From a checkpoint of a small mixture-of-experts model trained on Wikipedia.
Size: 19 layers, width 256, 49.7M parameters.
Experts: 64 experts in each of 18 layers, 32 SwiGLU neurons an expert, 8 picks a token, a softmax router.
Below are experts of layer 7 (counted from 0) of a mixture-of-experts language model. Rows are named router (the router's row for the expert), down (a neuron's output weights, with its number) and show model dimensions 64-127. Each number is 128 + 32 x the weight over its row's rms, rounded and kept within 0 to 255.
After each expert's rows: "comes before" lists some tokens at least twice as common just after its tokens as in all text. This comes from a sample of Wikipedia text that the model never trained on. Tokens count by the router's weight.

# expert 30
router [122 101 212 138  75 110 166  73 104 163  27 117 136  93  76  72  76 106 143 154 133 151 105 140 119 135  98 107 141 116  90 100  91 141 165  90 146 140 119 151  96 120 131 138 101 106 150 163 167  55 135 172  94 145 130 191  89 144 134  91 125 102 112 131]
down0 [176 123 193 136 116  66 122 127 116  98 127 127 194 103 178 161 143 147 130 122  81 176 115 149 106 132 178 175 100 177 197 144 135 156 102 153  76  87 142 145 198  79 200 114 119 106 139 159 115 128 107 137 139 117 163 140 161  83 162 128 190 146 152 107]
down1 [131 102 145 177  90 118 145 110 130 130  84 156 163  89  86  91  85 191 142 148 104 135  97 148 102 173  74 125 118 187 132 112 135 152 161  98 145 163  19 164 141 176 162 115 175 144 204 124 136  62 202 211  98 145 131 162 153 145 100  96 164 118 163 119]
down2 [131 145 164  92 138 134 141 124 141 201 102  46 115 161 112 141 135  89 132  86 112 139 161 149 166 131 133  76 113 129 138 117 152 169  78 147 177  88 149 177 170 120  96 133  46 125  69  88 184 115 136  98 147 175 114 139 160  82 146  66 161 157 150 130]
down3 [118  90 184  86 137 128 109  99 113 162 130 145  99 116  91 140 123  84 127 162 155 142 120 143 117 172 148 100 134 133  95 134 106 135  95 129 143 138 147 103 142 169 124 157 106 183 105 154 152 151 173 184 115 106 128 154 150 150  98  52 135 163 134  97]
down4 [126 154 131 105 147 151 130  91 154 107 149 135 147 109 158 133 102 171 128  78 138 105 134 181 185 191 160 119 137 182 129 199 130 176 112 101 101 110 118 181 153 113 157  79 130 131 105 134  94 194 143 102 133 109 176 104 116 124 127 174 110 131 101 106]
down5 [145  61 127 140 114 116 186 137 137 145 129 145 140 125 187 159 177 130  90  47 132  84  84 105  80 105 116  98 141 113 168 152 153 130 153 110 103  95 118 179 202 181 145  67 121 149  94 146 133  85 127 114 110 122 137 163 168 128 104 177 132 132 126 163]
down6 [ 79 144 150  95 150 158 132 141 178 157  85 111 196 107  79  93 101 122 132 174  80  79 123 183  87  94  95 138 120 114 141 130 149 193  59  99 137 168  90  98 135 131 179 104 120 127 151 147 189  95 127 151 106  85 155 161  92  88 145 134 139  71 136 128]
down7 [115  71  78 205 128  83 159 121 112 108 150 118 163 130 129 142 151 151  93 119 100 120 149  68 138 108 100 187 143 136 155 168 151  99 147 113  97 150 187 118 101 142 172 167 128 116 119  99 131 112 105  83 185 136 174 141 127 168 121 166 116  96 129 131]
down8 [144 111 155 157  94 170 170 132 112 103 125 127 140  94 107 165  48 149 149 162 126 116 117 170 159 100  76 165  72  94 127 182 130  74 101 133  60 117 206 161 138 131 136  95 115 116 166 179 121 105 102 130  70  83 150  87  91  97 154 118 156 131 169 126]
down9 [134  61 169 113 111 120 140 158  99  81  95 149 141 136 112 153 126 108 126 153  69 173 147 141  98 164 203 148 127  75 148 104 115  96 133 103 130 147 110 144 109 121 155 130  98 135  87  97 170 183 133 215 140  96 144 126 189  77 146 142 118 100  90 132]
comes before: "1", "\n", "\n\n", "2", " The", "3"

# expert 58
router [ 98  92 127 111 105 129 164 152  86 207  64 131 115 153 110  79 102 135  77 140 137 158 164 127  85  95  91 118 113 143  96  92 140 188 125 151 117 127 140 135  86  92 114  74 105 122 103 125 146  64 117 125 112  83 153 176  83 170 126 140 145 151  78 103]
down0 [141 166 153 157  91  67 149 133 117 155 149 101 107 154 134 142 140  74 102 141 156 144 115 119 109  84 120 154  85  45 152 157 160  87 175  97  94 182 160  86 114 106  83 158 104  80 147 138 109 159 134 119 108 122  37  89 129 153 137 124 119 120 118 136]
down1 [122 104 107 179 109 119 124 112 136 104  67 129 132  81 144 193 164  67 149 104 151 121 157  84 103 129 136 136 108 118 109 169 179 163  91  64 167 153  89 124 128  89  96 113 147  67 163 154 141 150 128 115 142 138 129 153 148  78 116 104 113 125  73 159]
down2 [144 137 118 137 100 117 127 152 167 188 118 149 129 152 140  94 102 101 104 167  80 122 109 144 152  92 123  99 141 186  46  80 139 116 170  74  85 141 167 126  99  74 129 168  70 120 159  99 125  97 123 130 134  97 115  76 121  91 120 111 154 161 144 171]
down3 [170 207 144 153  92 183 122 119  99 182 117 136 132 141 145 130  56 152 109 139 170 119 155 130 122 159 133 109 131  88 128 135  90 104 146 100 122 157 105 117 163 175 188 136 131 108 106 140 173  70 107 136  91 116 130 150  87 138 171 148 123 104  88 114]
down4 [140 122  76 132 177  79  91 116  92 141 111 100 148 170 140 134 141  98 166 108  29 173 115 134 149 168 116 164 173 142  66 137 127  80  85 145 166 141 186 165 123 126 105 143 137 167 164 105 128 130 147 178 154 118 136 127 204  84 150 100 145 125 125 155]
down5 [ 99 145  78 134  75  70  97 176 162 159 118 148 128  92 147 115  93 120  93 150 133 107 129 164 129 181 166 182 108 155 153 133 144 140 128 138 152 149 121 170 133 149  50 110 148 171  98 226 134 144 110 117 166 132 102 115 136 130 148 162 164 218 109 179]
down6 [138 207 112 158 185 116 173 120  99 150 122  52 134 190 116  87 129 125 110 161 157  86 139 116 156 127 152 118 178 109 111 129 112  94 131  73 139 150 106 118 193 154  88  87 122 115 145 116 169 124 122 188 147 170 115 129  71 148 199 133 107  57 199 121]
down7 [132 149 128 136 124 125 171  84 131 188  97 113 157 137 176 116 128  68 138  95 142 168 167 142 155 156  94  83 177 130  65 112 153 169 122 145 127 114 188 112  85 119 198  62  87 101 118 136 123  78 158 147 122 144 127  83 186 137 151 123 124 119  91 127]
down8 [141 152 102 194 218 108 123 126 131 165 112 160 108 163 136  89 181 133 100 126 116 141 142 142 151 160 121 142  50 101 174 102 194 116  93 132 136 110 139 116 183 156 103 136 151 116 167 138  62 145 117 158  52 167 159 158  74  98 185 123 134 129 100 139]
down9 [ 93 112 148  86 137  89 160 147 177  93 171 124 102  57 143 126  97 112 159 113  99 121  82 123 133 143 111 126 103 145  87  91 109 116  80  97 120 138 111 133 141 149 105 134 116 208 125 118 125 166 128 169  96 190 110 119 215 113 160 130 131  87 139 128]
comes before: "\n", "\n\n", " The", " He", " In ", "0"

# expert 38
router [145  76  81  97  98 183 164  89 111 148 105 176  76  99  98  94 127 114 141 139 114 131 100 161  98 117 125 146 112 148 177 103  95 159 104 133 147 155 150 167 144  68  74  97 114 155 196 128 195 102 116 165 116  32 124 188  76 149 223 137  92 140 136 153]
down0 [ 97 154 166 138 144 154  65 134 128 146  96  98 161 160 123 152 138  95  64 120  64 168 137 149 163  52  82 113 186 101 117 137 114 124 133 136 110  94 135 135 141 174 159 130 145 150 167  84 190 167  94  95 133 109 118 114 156 119 176 122 105 140 155 171]
down1 [141 127 112 105  70 125 161 148 118 170 137 117  94 127  78  91 129 135 144 168 114 134 168 130 152 167  96 119 124 146  37  98 105  85 133 117 138 187  93  74 115 143 137 126 177 109 170 122 114 130 158  48 108 169 111 164 112 110 116 187 145 139  99 177]
down2 [134 122 144  71 106 115  73 118 222  63 195 135 125  67 115 151 150 169 161 101 186 102 106 124 108 118 144 104 179 148 113 161 156 118 100 113 154 194 133 158 177 114 105 124 114 121 111 120 128 157 119 145 120  61 125 193 137 115  89 103 116 128 133 142]
down3 [ 99 153 130 191  55 179 196 125 188 139 161  73 131 138 143 126 111 150 151 133 117 181 133 103 138 138 133 117 101 169  95 201 153 180  88 141 159 144 134 153 132 149 158 156 146  95 128 121 125  87 148 161 155 147 127 125 137 160 174 111 176 157 171 102]
down4 [180 119 120  90 184  74 118 115 139 118 137 155 146 190 124 175 110 141 135  80  83 133  93 122 104  95 164 153 105 144 104 134 166 120 202  87 157 133 164 143 156 103 140 111 104 147 112 115 124 160  85  99 141 167 165 105 139 120 110 100  55 102  89 129]
down5 [166 133 115  83 178 148 146 131  97  97 146 123 169 121  95 139 108 118 128 128 125 164 141 111 159 121  98 159 149 127 105 149 128 119 131  73  97  59  80 144  81  92 148 157 120 162 149 149  94 101  91 119 110 187 158  50  84  94 125 122 126 150 129 175]
down6 [118 120 125 135 153 111 120 124 140 120  86 187 191 116 137 163 162 123 146 138 155  96 113 167 151 168  89  93 123  99 138 127 159 106 111 184 102 104 177 173 214 110 168 146 161  65 152 122 142 154 116 124 144  98  98 114 122 132 145 199 113 147  47 170]
down7 [106 174 115 127 139 172 112 132 136 128 151 186 182 126 149 143 109 138 118 134  97 144 114 170 125 100 173 181 157 123 174 161 149  81 149 121 122 124 105 132 160 109 133  72 148 113 153 136 159  86 124 182 127  99 125 220  84  94 114  89 106 165 126 141]
down8 [151 161 161  97  85 126 121 107  92 136 110 119 125 154 134  86 116 103 116 142 161 156 107 152  81 132 177 134 167 179 145  87  71 109 146 104 119 115  81 130 118  48 158  90  94  91 128 131 111 127 105 151  69  99 143  83 123 127 133  82 156 174 144 175]
down9 [140  95  92 146 125 145 150 122 164 160 124 106  61 127 120  99 124  94 125 173 173 152 115 118 124 123  81 147 193 168  92 145  93 178 100 169 141 123 125 142  94 142 171 153 132 192 181 103 110 127 172 136 114 171 171 132 153 154 132 111 144  88 143 132]
comes before: "2", "1", "0", "3", "5", "4"

# expert 45
router [110 153 116 155 132 109  41 145 107 118 171 107 114 119  95  85 173 147 183  89 166 104 119 175 143 151 126 115 133 130 161 135 131  71  89 143 128 150 124 183 131 180 122  75 144 154 109  91 187 134 115 148 104  97 140 127 143 113 165 134 119 108 159 124]
down0 [142 170 162 148 142 163 160  50 126 168 127 101 182 126 136 105 171 120 164 117 148  69 120  82 100 107 134 120 123  76 142 151 145 119 118 169  76 125 131  99 104 145 122 121 170  85 132 122  92 129  61 153 154 131  78 117  63 134  70 126 119  87 144  86]
down1 [169 168 162 114  94 106 110 122  99 121 161 149 125 198  88 125 109 125  55 100 118 101 125 129 173  81  91 151 131 136 128 126 173 117 112 162 126 130 112 149 125 130 117 161 116 136  94 109 115 151 112  89 133 134 147 156  68 109 140 143 115 150 109 123]
down2 [101 116  57 134 170 115 186 171 100 110 164 150 105 181 116 123 111 163 125  87 133 125 114 151 114  68 107 117 168 111 161 177 121 164 190  64 116 130  81 131 157 134 153 111  89 144 140 156  99 140 108  96 121 111 143 120  79  97 115 130 110 191 105 123]
down3 [183 130  95  70 137 179 101 131 182 174  78  71 134  62 114 123 162 121 148 157 149 109 169 113 126 116 136 151 141 157  47 136 145 147 135 168 167 154 127 101  85 157 177 125 151 210  66 146  76  56  98 154 140 144 141 169 154 133  43 116 102 118 125 103]
down4 [ 95 147 165 184 134 126 135 201 115 140  70 201 107 170 156 128 104  64  70 105 163 152  93 135 148 116  49 119 144  58  89 169  75 135  90  50  53 144 126 147 131 120 133 140  95 121  97 148  96 134 120  91 138 110 139  84  75 130 102 108 130 121 104 130]
down5 [ 87 169 121  94 116 172 174 170 128  93 135 109 130 173 104 147 131 151 135 158 153 118  73 135 154 183 141 151 107 155 125  81  60 111 110  89  99 143 135  96 127 100 135 102 112 119 121 154 122  72 171 149  66 147 149  71 169 102 108 133 120 176 141  93]
down6 [153 116 133 133 115 101 137 104 105 100  90 123  85 206 102 120 162 152 155 116 161  99  99 181  44  88 170 172 178 146 145 100 154  96 159  63 129 129 132 111 139  65 160 149 139 125 136 149 118 166  92 182  72 162 198 105  96  94 141 108 114 165 120 116]
down7 [ 95 109 107 140  89 166 119 114 101 135  95 130 188 142 130  79 123 178  89 118 196 101 141 235 129  92  97 184 137 159 138 144 149 147  63 145 112 138 172 104 146 192  92  96 128 113 136  95 168 129 116 117 128 166 171 207 124 100 143 111 132 117 108 123]
down8 [189 142 194 167  37 129 146 122 141 139 128 145 159 172 161 105 111 133 151 115  94 166 161 131 114 130 136 114 130 177 115  90 112 115 155 159 135  89 138 110  98 109 181 143 127 186 120 153  73 112 111 130 147  87 115 145 131  99  77  83 117 138 140 101]
down9 [ 81 162 168 214 123 115  63 172 145  86 103  79 123 120 132 137 132 166 170 121  76 152 114 123 166 121 134 107 141 136 121 173  90 132 160  92  51  63  92 155 156 112 110 197  97 177 113 195 139 202 145  87 133 134 161  98 114 156 102  87 111 102 193 132]
comes before: " | ", ".", ",", "–", ")", "; "

# expert 7
router [108 124 161 162 192 124 122 149 123  88  82  86  74  83  66 104  90  80 144 204 126  99 150  98 115 173 173 100  97 123  71 162 128 169 116  84 133  85 174 149  93 171 116 155 173 146 132 186 166  93 139 117  73 107 185 156 142 193 125  92 134 153 160 145]
down0 [125 146 141 107 141  91 122 170 106 133 125 195 160 164 122 109 101 140 121  93 127 111 145 164 135 134 109 147 101  63 170  82 150 131 147 122 154 128 149 147 123 197 184 100 154 114 112 113 178 135 127 162 170 135 146 121  98 124 160 152 118 150 110 138]
down1 [ 84 141 165 144 133 153 131  84 149 102 128  75 104 155 143 118 129 124 101 163  97 180 133 115 159 156  93  92 136 112  94 132 163 161 155 135 113 122 188 110 166 177 116 160 100 176  94  93 152 185 127 136 134 102 137 139  93 104 145 146 147 122 107 166]
down2 [120 158 104 160 114 159 140 120 126  63 130 133 149 125 127  97  86 127 112 173 112 142 107 112 182  90 164 176 173  78  74 132  52 101 179 113 140 170 156 151 109 127 117 100 150  97 133 193 132 145 122 120 109 169  82 156 170  98 143 180 151 158 152  94]
down3 [118 182 148 118 147 145 144 165 147 155  91 114 147 104 162 116  95  98  96 129 107 123 120 123 109 182 131 142 168 103 113 140  52 105 166 113 139 148 152 141 148 140 142 106  89  68 158 174 154 145  93 185 128 116  99 119 112 149 135 137 131 144 121 155]
down4 [128 130 168 167  86 132 167 154 103  99  56 129  77 193 104 156 102  83  65 187 106 104 148  83 129 121  88 147  98  91 156 156  88 107 137  52 142 153 129 147  77  91 193 126  90 119  92 114 116 160 129 146 139  89 148  56 173 101 140 177 131 113 142  94]
down5 [132 117 152 111 127 154 144 113 140 133 113 145  92 102 136 158 127 156 167 171 147 158 123 175 186 126 133 166 110 160 133 103 100 158 109 105 112 132 106  90 122 137 142 159 139 189 148 163 115  70 162 159 118 109 176 134 112 118 121 131 155 158 194 110]
down6 [114 124 121 101 132  89 152  88 158 108 135  80 137 134 160 106 137 119 140 109 103 177 101 152 109 120 166 133 112 153 110 184  94 182  91 121 195 166 164 111 103  68 128 117 148 124 123 106 135 119 159 120 124  97 155 128 126 113 165 140 107 137 103  37]
down7 [166 153 120 175 111 134 135 156 187 142 175 139 128 187 150 128  82 138 129 117 103  88 137 106 115 153 112 120 132 137 110 152 120  30 146 122 107  81 147 129 122  80 138 114 112 119 175  96 116 154 148  75 118 147 137 107 124 132 142  76 126 195  72 134]
down8 [149 113 133 106 135 123 155 117 145 122 141  96 135  50 155 119 125 154 132 126 125  71 158 145 158 169 144 126  97 180 103 170 126 165 109 167 162  91 103 127 116 124 179 121 145 119  98 159 112 120 147 168 141 183 205 127 134 142 188 105 101 102  91 129]
down9 [166 135 170 133 125 146 118 205 106 115 178 137 119  88 110  85  64 154 115  54 198 104 144 160 161 133 143 169  94 144  98 183 150 156  69 141 114  73 135 141 168 152 126 151 101  87 116 133 105 109 142 100 123 101 170 106 127 186 109 140 136 198 132 153]
comes before: "1", "2", "\n", "–", ")", "0"

# expert 21
router [ 88 167 139 139 123 160  58  89 112 108  88  85  84 159  67 132  81 106 145 109 149 161 155 105 167 153 154 139 122  97  93 139 184 103 135  68 157 125 158 150  97 185  94 133 203 166 131 123 174 173 181  96 106 126  97 110 117 159  77 118 129  52 176 123]
down0 [133 124 169 148 138 134 162 154  92 138  66 159 154  71  91 138  91 185 102 117 134  69 169 143 163 131 114 101 121 131 141 133 198 124  98 101 152 156 108 180 115  96 170 123  85 108 162  74 115 119 163  89 160  98 131 101 125  84 129 147 152 167 122 157]
down1 [146 152  95 141 137 110 156 110 148 168  92 157 169 160 145 123 147  74  90  59 146 128 106 155 122 120 119 197 154 144 160 169 151 137 115 100 114 121 137 190 140  67 163  87 140 165 206  80 129 152 165 148  94 163 142 121 160 170 160  76  70 150  98 170]
down2 [115 120 144 154 151 163  74 158 140 168 163 123 139 120 153 112 101 125 111 144  54 138 160 166 104  89 122 147 139 101 164 123 134 124 145  89 163 143 141 148 161 120 156  32 108 121 111 186 105 128  97 130  75 134 109 151 118  70 114 180 110  29 134 140]
down3 [141  88  94 123 139 124 134 157 124 129 103 133 152 185 139 130 124 102 141 115  99 118 137 171  91  86 112  94 124 135 232 104 182 139  89  54 121 112 191 148  93 103 160 107 109  88  94 130 152 132 113 109 143 121  52  35 101 145 148  87  79 113 129 131]
down4 [107 147 147 176 139 158 154 170 121 137 101 139 129 146 174  88 107 106 137 101 165 189 123 145 150 145 151 131 131 168  70 142 134 131 108 163 124 121  97 166 130 109 117 102 116  90 126 121 128 105 109  83 121 160 154 129 112 156 105  81 161 136  92 141]
down5 [153 118 147 112 126  79 140 151  82 139 165 146 109 129 124 177  98 144  91 129 104 144  88 134  94 160 105 105 124 133  38 129 147 185  97 125 132 169 105 125 161  62 156 156 132  83  94 131 133 122 128 158 141 109 157 142 132 111 144 123 147 121 148 109]
down6 [117 165  91 101  85 110 133  59  73 157 155  82 119 161  86 159 124 150 181 134 144  83 175 138 115 101 125 126 159  91 157  84 111 157 150 162 109 112 141  76 142 149  79  77 159 148 151 155  86 150 116 156 132 137 120 161 145 167  66 163  81 247  89 145]
down7 [174 180  63 170 105 128 169 139 102 126 110 138  73 100  72 147 120 129 134 140 134  87 109 133  96 129 184 106 139 175 164  75 165  92 122 190 113 156 183 167 168 107 155 159 151 140 139 148 124  94 185 185 124 118 154 122 156 143 135 102 130 133 118 174]
down8 [142 114  70 132 127 126 155 111 159 143 132 179 183 177 160 131  48  99  88 107 169 158 110 152 128 145 139 138 125 154 111 133  94 122  83 167 148 160 125 177 164 107 184  73  84  86 216 126 123 104 137 131 134 132  73 118 148 144 136  95  28 117  91 114]
down9 [118 142 108 135 104 171  94 109  95 116 171 101  93 118 111 113  75 112 173  90 157 120 121  95 170 174 163  79 137 110 143 146  62 133 138 192 115 164  93  77 186 153 103 109 108 163 124 163  89  89 168 178 102 133 130 148 105 178  79 171 105  64 121 123]
comes before: " | ", " |", "; ", ",", ".", ", "

# expert 63
router [178 146 152 123 126 157 206 177 106  98 149 140 124 147  85 150 165 107  78 124  69 141 157 174 101 152 119 167  97 121 113 123 121 148 192 123  86 158  70  68 183 157 148 119  69 140 148 127 106  77 159 136 104 201 176 184 142  63 159 146 184  82  99 118]
down0 [166 141 154 125 162 195  87 112  98 131 127  90 123 151 209  75 119 201 174 109 125 155 135 175 146 156 176 116 114 156  81 143  76 125 174  68 159  51  67 107  96 119 142  85  89 118 103 202  98 109 130 116 103 102 116 107 123 118 108 134 139 114 140 126]
down1 [123  64  43 129 158 132  85 127 112 136 156 150 188 113 119 142 195 152 184 118  82 135 171 151  83 129  44 159 134 143 169 118 167 119  92 102 110 158 196 152  79  95 135 115  89 106  95 140 175 123 119 118 123 113 100 130 130 166 101 111 136 141  66 153]
down2 [ 83 152 111 133 159 219 145 166 140  94 113 143 163 107  86 105 139 163 153 142 110 137 127 157 111 181 141 136 106 135 141 111 133 112 145 107 107 196 179 111 125 150 141 122  96  91 126 179 144  97  94 132  68 158 114  70 102 103 140 126 104 169 143 106]
down3 [ 71 114 138 134 211 121 118 115 132 133 123 116 178 155  94 157 136 187 108 113 165 135 136  74 145 127 127 126 202 124 172 164 150 143  98 119  90 127  81 100 145 108 141  80 146  95 177 156 112 209 172 172 113 156 126 135 131 152 188  83 145  91 111  89]
down4 [128 142 136 162 112 122 139 133 140  92 203 145  37 127 202 160 129 150 143  95 129 150  83 168  89 138 198 138 160 141 116 130 168 156 180 138 120  92  74 133 171 166 165 157 107 170  97 121 130  94 174 140 124 110 182 105 130 136  78 112 185 139  88  86]
down5 [133 126  77 147 131 152 105 147 124 145 162 114  99 159 102 157 122 120  95 138 117 113 110 121 140 133 121 102 150 148 117 123 129 114 149 100 105 162  82 118 186 224 129 145 109 116 216 102 177 116 204 167 114  93 200 128  96 157 100  79 126  88 152 232]
down6 [ 91 147 102 170 124 110 123  98 157 134 152 177 157 142  52 113 118 176  95 144  71 133 109 120 160 115 121 158  94  82 132  72 128  83 107 134  82 176 101 109 121 120 108 155 117 169  86 106 104 155  87 114 117 125 127  98  94 156  71 144 111  73  93 126]
down7 [103 141  88 118 185 168 150 125 148 170 142 121 124  87 147 115 139 133 107 133 171 167 152  83 136 154 113 133 168 120 102  99 123 116 102 209 130  79 171 113 155 198 130 161 125  87 158 129  87  90 100  53 110 153  95 100 167 167  48 139 108 119 138 140]
down8 [135 129 124 127 123 171 115  82  97 119  79  94 151 140 167 155 109  72 119 102 103 127 187 126 126 120 111  99 137 146 160  67 132 164 144 112 150  92 153 170 176 110 211 212 127  95 139 126 137 148 178  94 100  97 165 204 196  90 160  89 162 114 144 152]
down9 [183 184 120 104 140 111  92 121 149 157 139 155 131 120 120 126 150 115 122 157 209 126 136 153 123 144 137 130 155 132 124 125  92 139 166 131 122 123 106 105  68 113  96 119 194 142 133 104 136 189 202 153  94 168 102 158 142 157  86  71 124 180 112  94]
comes before: "\n", "\n\n", "1", "2", "3", "4"

# expert 50
router [111 152 119  91 138 158  93 132 159 116 134  99 138 125 129  89 158 147 195 116 165 164 116 148 141 142 140 100 108 101 111 145 151 114 117 140 134 140 190 143 162 167 130 161 161 145 123 106 148 164 127 154 151 154  37  37 123 132  86 118 122 195 134 135]
down0 [101 141  69  97  91 104 177 122 183 142 119  84 116 129 102 104 122 117  98  75 121 127 132  73 168 123  44 169 148 152  96 149  79 103  95 124 128 162 170  96 166 111 212 147 140 106 138 114 155 151  76  83  96 185  83 107 142 135 205 135 148 146 105  81]
down1 [125 125 100 111 150 104 174 116 148 202  81 170  82 154 113 159 113 122 139 124  97 125 108 102 134 159 112 149 147 130 123 115  84 150 103 134 113 147 134 164 108 135 122 177 143 147  75 125  91 105  68 111 189 142 182 141 106 121 152 155 116 122 136 122]
down2 [143 130 153 155 161 144 121 193 174  75 138 133 137 119 102 119  97 196 134 131 132 116  79 118 177 143 157 126 106 111 102 147 164 137  92 149 130 162 135 122 120 117 121  97 115 123 127 162 125 113 165 105 140 135  92  80 152 124  97  93 115 108 120  78]
down3 [115 157  90  88 168  80 121  98 134  92 165 171 102 151 132  81 145 160 123  66 120 129 151 101 108 180 148 163 111 176  80 146 110 156  79  63  97 131 101 102  80 128 135 101 151 151 171  97 102 160 152 144 121 171 133 103 119 162 107 135 102 142 134  52]
down4 [ 96  82 104 138  95 117 193 197 114 149 140 152 160 144 143 151 145 147 142 127 122 138 110 111 114 124 128 169 167 165 104 101 155 117 180 101 116 108 145  94 103  91 122 139 126  94 160  97 144 149  96 159 180 145 151 137 134 112 143 149 135 145 120  59]
down5 [111 102 151  93 133  76 135 152 159 127 119 157  62  98 142 133 154 115  90 202 136 168 135 133 158 130 131 111 113 139  90 178 112 133 176 111 136 104 153  99  84 179 100 154  81 151  98 123  92  62 125  47  54 129 130 150 142 140 122 102 131 171 106 124]
down6 [123 102 138 132  99 181 138 168 175 141 115 120  51 110 220 129  81 148 104 134 128 164 124 100 150 134 135  98 152 183 141 118  89 116 129 157 121 145  89 125 175 156 135 158 141 137 107 172  26 113  39 114  96 171 123 110 113 112 108 160  98 148 152 171]
down7 [165  63  75 129 122 172  72 135  76 106 192  73  78 119  92 132 117 132 101 212 141  87 132 179 116 199  97  99 130 134 151 104  74  78 138 156 159 145 104  88 108 143 150 108 144 162 101 158 137 184 101 138 105  77 150  91 176 141 157 154 150 128 117 146]
down8 [138  94  81 100 127 167 198  89 123 100 134 137 132 129  80 140 136 116 197 173 151 154 140 160 137 184 121 112 183 130 196  61 121 155  87 112  95 100 118  76 123  92 105 130 155  84 169 122  63 106 129 148 124 117 122 146 130 130 177 117  87 181 161  98]
down9 [ 81  67 140  52 193 109 151 181  76 116 125  93 117  94 139 136  87 151  78 175 175 125 124 152 151 149  93  56 165 115 109  70 113 186 188 135 153 107 121 206  50 127 110 144 116 112 121 107 141 102  93  91 136 101 138 113 127 134 113 106 131 102 159 121]
comes before: " | ", ".", " |", "–", "°", "; "

# expert 48
router [137 135 116  78 131 140  54 160  97 129 126  88 128 103  98 133 163 101 176 146 158 120 125 105  93 134  70 136 125  87 177 103 102 203 158 111 117 223 173 144 147 197 153 117 204 186 116 142 160 113 172 130 106 100  88 136 112 197  92 127 116  57 155 149]
down0 [ 65 122 119 126  98  89  71  86 151 123 130 135 114 128 171 139  93 136 123 132 117 174 113  61 198 144 114 125 186  87  26  65 109 127 107 126 141 167 115 113  93 184  82 161 123 111 102 100 195 125 177 122 106  70 183 134 123 118  66 108  95  87  74 158]
down1 [ 60 102 145 147 156 121 135  95 113 182  99 142 166  92 140 146  77 143  90 124 142 125  95  68 139 146 114  86 171 144  77 110 111 126 101  96 147 158 105 110 164 161 111 155 176 128 151 153 116  76 172 170  76 118 122 109 137 109  68  73  88  70 166  83]
down2 [147 107 117 127  97 111 179  97  88 129 107  88 101 126 129 130  89  76  87  91  98 147  77  87 124  64 122  86 108 144 148 218 152 141  71 125  88 152 152 133 127 162 163 169 106 160 111 154 117 157 183 145 119  91 142 127 106 153 100 119 189  34 129 120]
down3 [183  84 155 126 141  80 118 118  79 129 137 157  88  90 158 105 114  60 197 131 161 119 141 148 209 127  90 124 100 168 151 123 148 172  95  95 124 122 109 112 115 137 127  73  88 109  83 136 166 161 175 116  77  99 121 125  83 193 113 131 120  43 158 139]
down4 [165  92 107 116 106  74 168 190 151 158 103 176 103 172 136 148 147 165 112 123 139 126  85 130 112 126  69 100 148 108 169 155 126  95 184 136 169 180 138 137 113 115 102 115 191 136 146 163 101 185  75 115 154 145 128 100 167 126 106 100 179 147 160 157]
down5 [191 111  98 137 140 141 141 143 154 138 155 156 145 112 148 132  35  82 110 128 128 130 164 182 158 102 136  96 139 192  53 116 167 156 157 149 172 111 103 128  98 117 164 129  49  80 162  99  78 202 119 108 126 140 177 132 129  89 143 112 140 161 174 152]
down6 [118  90 122 174 107 177 134 126 145 119 100 101  61  89 158 145 127  75 111 131 113 137 195 164 124 170  95 118 121 156 115  85 124 147  67 155 183 110 120 109 140  79  97 144 152 158 145 182 175  89 102 104  99  93 178  72 119 160 197 127 130 122  90 134]
down7 [131 187 140 129  93 171  89 103 140 130 108  65 168 110 179 111  87 150 182 114 103 184 198 142 131 148 131  95 132 124 134 126 122 122 143 111 141 124 108 137 133 110 109 111 196 204 109 129 152 175 115 108 130 183 103 152 187  60 106 137 123  72 134 117]
down8 [118 111 145 201 143 118 157 159 116 141 145 120 101 128 100 143 102  76  98 105  89  89 143 111 155  66 154 110  84 152 138 158 179  88 138 181 108 143 142 175 152 135  89  47  73 120 128 138 124 133 139 121 157 217 155 148 104  89 145  85 166 149 187 128]
down9 [118 119 106 134  99 145 145 122  80 117 113 138 131 181 149 102 144 127 112 121 131 117 160 106 145 142 143 116 137 117 159 121 115 154 178  43  78 133 130 126 132 117 120  83  77  49 105  97 161 113 109 110  81 162 108 102 110 102 156 126  47 123  70 105]
comes before: " |", " | ", "| ", ".", ")", "; "